Weights of a small mixture-of-experts language model, trained from scratch on English Wikipedia: 14 layers, 32 GeGLU neurons an expert.
Below are experts of layer 10 (counted from 0) of a mixture-of-experts language model. Rows are named router (the router's row for the expert), gate (a neuron's input weights, with its number), up (a neuron's input weights, with its number) and show model dimensions 128-255. Each number is 128 + 32 x the weight over its row's rms, rounded and kept within 0 to 255. Numbers have three digits each.
After each expert's rows: a language model's description of what the expert responds to. This comes from a sample of Wikipedia text that the model never trained on.

# expert 15
router:127150152142092088102099121129130088168180157093160160180143146173183086130175182115071131132180186185117156164087118102137139050125121074094187107124134097115153166097151134110125130132134131108167133113151118120112145177072069087154189087093145125079130117128134118125149147141097109139166122093069127143077158112103103112115179153115120171114137125111142125124118119108118093212178
gate0:119117116121134121141138145145081123083161139156168123095093142077124125140174155161154000153102154187123160155109182104152152081108087087182129092139145126119134137139175171184118143159140096135128129150081134129134130159111160107156121132138133153096150161170139107138174164092104073097124166150128091095125120117121101092123098148149071088132141102053126122142169174129151151122137
up0:179153128170077086115100150119113101136126126107169151078067152130127091126102165125046112151113130168088203148143086156188133120118117154104141117118109142092104190114194093218175162142094111124106105061175135120123170105055122109108109144126119082107072117100068213104122155187155106165144140110129091183116107091171080115173109131170120109159107067034090132123184113123189186114122
What it handles: Line breaks after section headings and list labels, and == heading markers in discographies, sports careers and taxonomy articles.

# expert 26
router:113143118174090102088146128126175091152132077101183146142166198171098100109147115155073058145163126157114157159104088113148137162186161127129178135091116085171164158111121138175146135123107152151146163126122150109133162161128114104163154116093142091093150141136147160157082184055103093129134134199110071154113120127159063120112176094134146150121148113157072097171096122136087128149146
gate0:103099100121120154139217144178118180094067152154147102172152136110131127126117130155131134147144105101093086163104112056178128155107121120131148144150128075082118187123112131153159147103201103176060167121087108137196115123073088114151135108101108150139092134110112102182140086104166136095150203170124118239097100121136147127074111141140149153079159109188125113139128140140099119091194
up0:144124159087089100113193177119131099177095143101105185171190104148089134179161138136143083119161183114073138124092136137168072120099117114105105102164113123112113141147188092124188131117134109116138080175101110140113123186137133160152147098102163157138134100162175074188181132085129118149111122107149163145110133110058084117102072125092145142141086133103117197109103125118153073094107
What it handles: Measurement units after numbers, such as m, km, mm, ft, especially event names like 100 m, plus infobox labels like Born, Died, Coordinates.

# expert 30
router:109137196177137119125123101106149095138140070135139144138144137105163095132105143090100132134146158140077105138092095070165132089186134133107133135161094075183180171104161077113141099098077143159191175161126108106149176119096090112145159128131101114140174103172147146131108115114138130156141108170079097180129116166171096083124161088186128151119194093152123103127110084163151126201165
gate0:097137196143150094144136048145139113169136165158160145133089159083090141092058153133102083106129111156175140169103145102144100103140129110198101104079118116163142125103121041125152184140075083121125126142108173151070109158141131148129121113107148138127098162144106108117061136157131136139145164153160158185110164125161148079134137157154163098160148149179105087126071116086099178158153
up0:159132159131162114138125154130104113138117086088181103142157134160153145061207186093124133165178157079156102115151091087173136058135166114129180149100141121096153190142067128090125151105094111116142182214157087099133149151127147117102102163154123170130110168138140120132157113110103079084152128145121157097088137147123126136155172108103172102090141163090113145140104180149144105122113
What it handles: Pronouns like it, this, which, and size adjectives like high, large, small, plus mid-word pieces of common English words.

# expert 4
router:103141176142109111086119115136154067151129139119129169164146181115165120152127108093117128172134200160092101152099163070146156089130151099080151136131120105141157116128113092140111140137125107174122163130123173139063154157149100095089157129105167129069114111094137160148112142111079098133107104182137086187138168129132113119181124127092156140073127130171094132120062089170122129161195
gate0:150181148210142198132166103120161160136115160137121067114132068135127174108081159115077075146079147160175112156168085139144129097089097133128123150159064149079084169146103148158106102040111175183184154114116110100132117081081147156136179144141152081153173181076162079120139073053118117138160157163135195130138124164116123147156108181108141114091095082149129159098060162136177104107111
up0:138091171070157176185107144135070143129129078124155144170125111162071084153090141148144122115145165158171157132169161100147155154148100170124149111113141100118120086042141159109126089152113155136092103084122068099149147118239117148140160133146143115119129096084153084122118148130122136171124130143141091156190066115086098142110151085119143145131160137086156195088146156084104115121095
What it handles: Second parts of compounds, name endings and qualifying nouns, such as the hyphen in mid-17th, World in Second World War, Coast, period, Town.

# expert 0
router:153145169122150096142087099115116109185152077103162182153158144149104110088162108089099109170179103149105139154105161077194133157173170077061090111122144109186185136091160063166174173103094090125123137117155115119113120182100130086143105100113160064103154109170157122161084085110126150114147129078105139164119154080165132140117167122129134135125134177176090136141143118150125183109141
gate0:146128156109158134130137106145120088147099170115144150081137151125159155058166158131169134162064091141153083194165169103148124139161143088136125121089082099127176136096131122144117136152131062151120126089152087081148106122128060148111132071099097126120139154115109195094136190164131132131101085132134151127106155092173117091125152155143161088196174132122092113107150117184102087110119
up0:170112141136164060123133144141120087101121119086149136188146120100058138051086122175147092093091129066136101103174102091128138168172120164068124101089091091122170117116111093196161150123058149170106118227102164092151097128116119107133140142174123099141125172133130116124186187129115143114103135136118161136143102087148136226143136108119119123143052125199153127111112073166097133137125
What it handles: Units, rates and notation after numbers or in formulas, such as per, mm, km, million, _{, sqrt, and trailing zeros of figures.

# expert 20
router:119148155170136119116100100139140068181148108117171151103134111181108111063142092145099146130135167153091181168097149136166188105202139107059165142103089081115116147129108131162182192134112158165152175089152156104107119163067113085125171076077143132085141144151170151100132150096088082117202106124152091176131164167105093115115175104176132133075143041143101129135159092102087121079140
gate0:136079123140102064123141126160072171145115127157094112155082150121093119115124137142089160095137159201124120156118117131121151144215112138120197132076171131126121105122098090113170128109130093128185080128108148138029136135134083155062131102139178127151139147165129081143130134106130184152132145141153133138206120125169109101101136056161118109138151118161128136128152142178083102091136
up0:168166106121106160155094112094150112093181080155124149112095100168077143092114108122107061132169209182143146077179147145059109126151121147164161152140128122155090104137180117113124138122140115158123199107079128140094064126163099159116149196080109122091139142091115133112146128146166090175090183073082119100093080159112128121143120173119119110166141107099141069163123148058158130115121
What it handles: Middle or final pieces of European place and personal names, such as Slo-ven-ia, Rich-el-ieu, Av-ro, plus stray encoding bytes.

# expert 42
router:052145139115111109150101102137178072114187122110142120128212149120110127148140161084099089169148165170174137184117102110150150087100140116115114105118132069130163143108087127128198171144116136188197162137161141125093116160078118127167144126105126111140155142143134181138140190103102061189169112144087161162146172156159091088115163061142091121160154127139134061140154060150117107175166
gate0:122126100136046170179127143106176119088090153121100109093086085136125180164141128126095142119095134114228174131132124090129137063162075128010096091181093131091122126126165130139145068161143172134163155144107118095138174191113091151166116175143115160141142115127159093146104114120129104130134124135135162078126128113133204078114140137174150110115167105131186099106203146152207107126086
up0:093135152117137089193093145154171083137101113120174136184106160081145074083130133140150133117102097127123101152084156064140157106123124108107152148071178141087101123145137188120135130114155209145147176144131146095131114132105213119140141145140131118148171149161107180151136150122115104142122140104116121142090107159178167132096120102151147082160168133102153124162146120138122160117119
What it handles: The pieces me, Me, My, my, like, love, light, in personal names, song titles and film credits, e.g. Rhimes, Omegle.

# expert 8
router:074111149147124062151119078149132118120140134090153131097097105141139093140112173172142129167117192179125150140089135072189145136135118059078134139102093114167134149114148149123143131129074121140133139127137161098121171117043052099177183115090122090150152069117141127149085162102138138169146145137115095133063155179205082040162152105139097207143124081166102134119119062111118114123182
gate0:111125064207127117131097133156142187167150069038115101164135112125164155095106043162089102087154194167118146166143063169104152170166199107082180113137184129114168110120134064121107158075192143098146122128106133098146111067178121173101147162092119100155147117119124108113115105067141129109152157190143151199148148098109180090123177098146152167067096143111158145119095085139112146132124
up0:141084170139106175159104134083186102069117156173124134133101158127148148133126214162151122166137083104101155152128146108163127137106049149132114139119133131102197116103105112188096112093168142182200154137151204136114063158122078187163148142100101139106078148156184062169149098183179140135093114142127145146113128144170097141125161151110148179108145104122106143160139103109158128085113
What it handles: Words and word starts in game, film and album articles, such as line(r notes), series, version, comp, back, set, appearance.

# expert 14
router:093136165132125110141118139100158086116193160147195102155163141136150106086139103103143116097131173142117159135104136115165174106172155117120122157096056081173167118150055122153171132139073178147161102100146155160124132106112126120131197126106082090067188127162124152152115142060112079170116088123109117175141131147138114152162160106162162144160172120165092091210087107175140128109165
gate0:118134174149149189148124134120153109153138186069102109110166165121119104115128158144102162161170132118121110121132155133104153157072167090136182167124156045159166126095208089111168107164168090114115076092088105044153133117107128135109159152180086114140134170196144139130082094162124128121077065144146126079131170150141186093098142140157132116108128119149121141201147118102063096140124
up0:155120175131165137111135133138078085141105145152104172091126171117175104121124077161115082121114089126165094145130164104127148131166155117104138130146124112115140150048107171119143119114166154118137156176159101123083156090160096137157127185107105093121138107152144132154168146115128073191110173100133095112120115082157183134122166136128158122183156147152095110130150168158116136078053
What it handles: Honorific titles and first names before a surname, such as General, Governor, President, Sir, Alexander, plus inner pieces of Italian or South Asian names.

# expert 13
router:097099161171136139068101100132131118173123139137119164139099147149152080116137127182104173143157111152126156202094154087127147102137130122107159112119088106112139148090107104133164173126101091147149167131163153143109132160080065081144153062107150142103178093096139116162079122114107135172113124144108152155086145150103092098170167065163039174091123098137121096172145117143138184175142
gate3:072091164064119148136154150141089123147093166110111138134087115119132129162109164143154103139134102128086148136130169156159136144130127172181171088159150105144126100141209142133130123127082125065150178070124187116124155158131091108046141134069130147136173173133142091182114145162150099111108102155176108100041139144124133099123111131085133103108128160105131162120104148160125172101131
up3:179210142135057136181190135184152170109153140160109094125177104119088173149191081112120109139148157083148133121091061152155145096096136097081125105070181116095194193122078092140153074154149087108118109086138059144193145095150166098090113163141124089163113200142137153155133164118146167084104116176142121183154122139147041143164123127107175167131121126138096106116070156165056106116149
What it handles: Word-final fragments like -ron, -ium, -ism (palonosetron, electron), closing parentheses, newlines, and fragments inside tables and lists.

# expert 7
router:123133111142133102115111140091135150123114090124134132165163155170128130092135155165098189135213128163133148121107111084115110140188158092088147132120096119110190159165154136178159156118084134118188127119152114119126174105119057072119179086079163144128149103141160143140083109060133134140178090133077126162120176116107089142123180153133119129067142114188088079135069173143133114102135
gate0:146102132146090104117155155158126145153168142137142173109127149140130131111113173166130113136114152108077131128097117113089176118084128112119133055179092115114194120119117112116114125154116126146120152191052189175090116138059107068136103105107131169123080140122151053163140153167136078140175143111106131091082120093130153113138163112151137185117048188126180095129126116152172195172136
up0:187124126116175127117098149086131128067141162141130119139132097091101126128157118131148144083098176151110136170083125105085184164163171177107133171141131104131100166112104099180141137101125102092168108136177087075095102132105062150134137145125158172103084115128133128110169086185131163140140155151110111156132152084177129155092140165100149015034165146063204132087117099124130112144149
What it handles: Coordinate symbols and infobox field labels or codes, such as ″, ′, °, Coordinates, GNIS, FIPS, Released, plus opening quotes and NRHP reference numbers.

# expert 47
router:114144201140093135136113111101138087117159115082126144211169170147146108055108164156115115139097115154156089142080133121101110158113136134123135136124100101141143181121097083138170172117108165127132162119108202133124133124125104130112204065100177078072180068146206141195081149079108120150158124106105126101086169110154132129102148111132110158103160130120073067170154153145082182128167
gate0:094101146132097191207175100142185057160120067091102120157148171111127141025142107073138159080115129096066146176070070119109166139116081072178105085120131197163153081144094134141129126136077119125168135087100153136139126143138128144159169097134149096176154130139143111136115113077105110099150113125125174125158140130174105073136111140152124194119122167144111170115136120133085179134163
up0:091136115149175141133127118151103115166142118182160131128106112119138134129134143102163134125156067081135176105135074117141201180177127183166168113103140130136134169107133111131166166082116134141092142130153118108130142129170177116156137153132133191137086151108100152107128150104141129158161123081147179162092048139157185096149139156085140141091117150105190164097126128158144168113121
What it handles: Capitalized first syllables of place and personal names after of, at, in, such as Ma-pesbury, Sha-ftesbury, Ka-diri, plus the.

# expert 44
router:143138176104115123100140063103193109112145084119177102146153159109147076094209099146144108165162130145108164140151091119167139070192131102076118080048146135165141169126092072098137150107063151134140164136196159170106156135104090129126176105124156046069186131100150181162087137103062076144171127086112159160109116116194087138115168153146144121138138136157091138166163165171180142152177
gate0:147113199144113057176184114105097117088190107095132085186130116055170089107155098125140085155104090143099080093167115103104147122099154163096082085094122130135098139139119134124129141129178115081174229167139110135050178158108099145113145084114149133116145156163143139174114153150036026117177214111140141115093139139119141147138105139085122086114115124091182067177173090100145157146116
up0:098139121106166160127072172121077150141126089065081135131143154101196113096189100166116130113150104142134144172097097115088142133074078111127152106081055116101168160120092164138067139142091165120182101132149177177110118140108116107189123164163095185108064087174200126172146094089097077148168116141141174185133072157174124135128088126141159069174173135118107124127099132127103166132141
What it handles: First pieces of surnames or initials right after a given name in rosters and result tables, such as Ri(mando), Kon(opka), St(enlund).

# expert 1
router:117156141115088121071095080117138104178185108103141157166158179141146124101113113114066117142213136136144139181103128091153166155132129120070118080073054115138120166081115116193143151114118172165161139128175170113115136111114134113126116119134153084112136124145148169129086135100083110157118120092107094160104158125125104084163152148120169135135120102176083067146037135163092166162155
gate2:142087170160110113085134165132109147091239106143160111123048129160145137099118090154117114150199108110099122102073105182144111118143121135134114069128125066103128108079148141116115100081061103127076113118172184115094161088128068127141176113078167164136129157130096123169129137172075176113155146102130166075070140157112123172116117118088052125168088119163115094180136124136180153141093
up2:193104130162141122145080078136169147065172114147135129125132064105144167153107174162136126147128069158108143153112098078035188129184112091101106101064161120175113161128101128144101122086177106152122198187153144120088109156148102141181117135159116082131121117119109125088119114119098117075171107148106123102163108146096065176122167173114068115132130098135113167102136108138116187151094
What it handles: Single digits inside numbers in tables and statistics, especially after decimal points, such as 86.4, 120.95, 77–60, plus paragraph-break newlines.

# expert 50
router:083175169151106129102130036119119118098154097040176151182144131146118057082172166114076118176117156193181159133130079094137142071148164115121094140078103099116126147107085146142187156131111130196153171109181129053128092170089103118172185082090084084060172127136181188155088118117104094142089121116079119143087171134140008099168108131145103147185159115186120109208072123124101161123128
gate0:073096108118134115085102124099110166086142086064146185123110144103144129198104141134156125124072129113130158177109086159161098119117132137195039138119139119180140151114186138120190118174153086153089176125136156158125149171128138126161113091160110134069146071141100127116105100092184104084164113110169222111140104126118117166142081100158127139174143120100145114097041117092094116109123
up0:150098126139123088113178117077118128143125120121114146101159184138119094119161133156102127064109107202114098115090116151112139087116146100131101120143139177132133185161066071086092106166091094160086140127132160143090109215130137129141160137162133160137132143106165121148101139122137103152154097134140123135118075068082123140065104131114165161141110157183103068082104133106084135178130
What it handles: First names opening a person's name in cast, crew and player lists, often after a pipe, comma or semicolon, such as David, Steve, Ken, Catherine.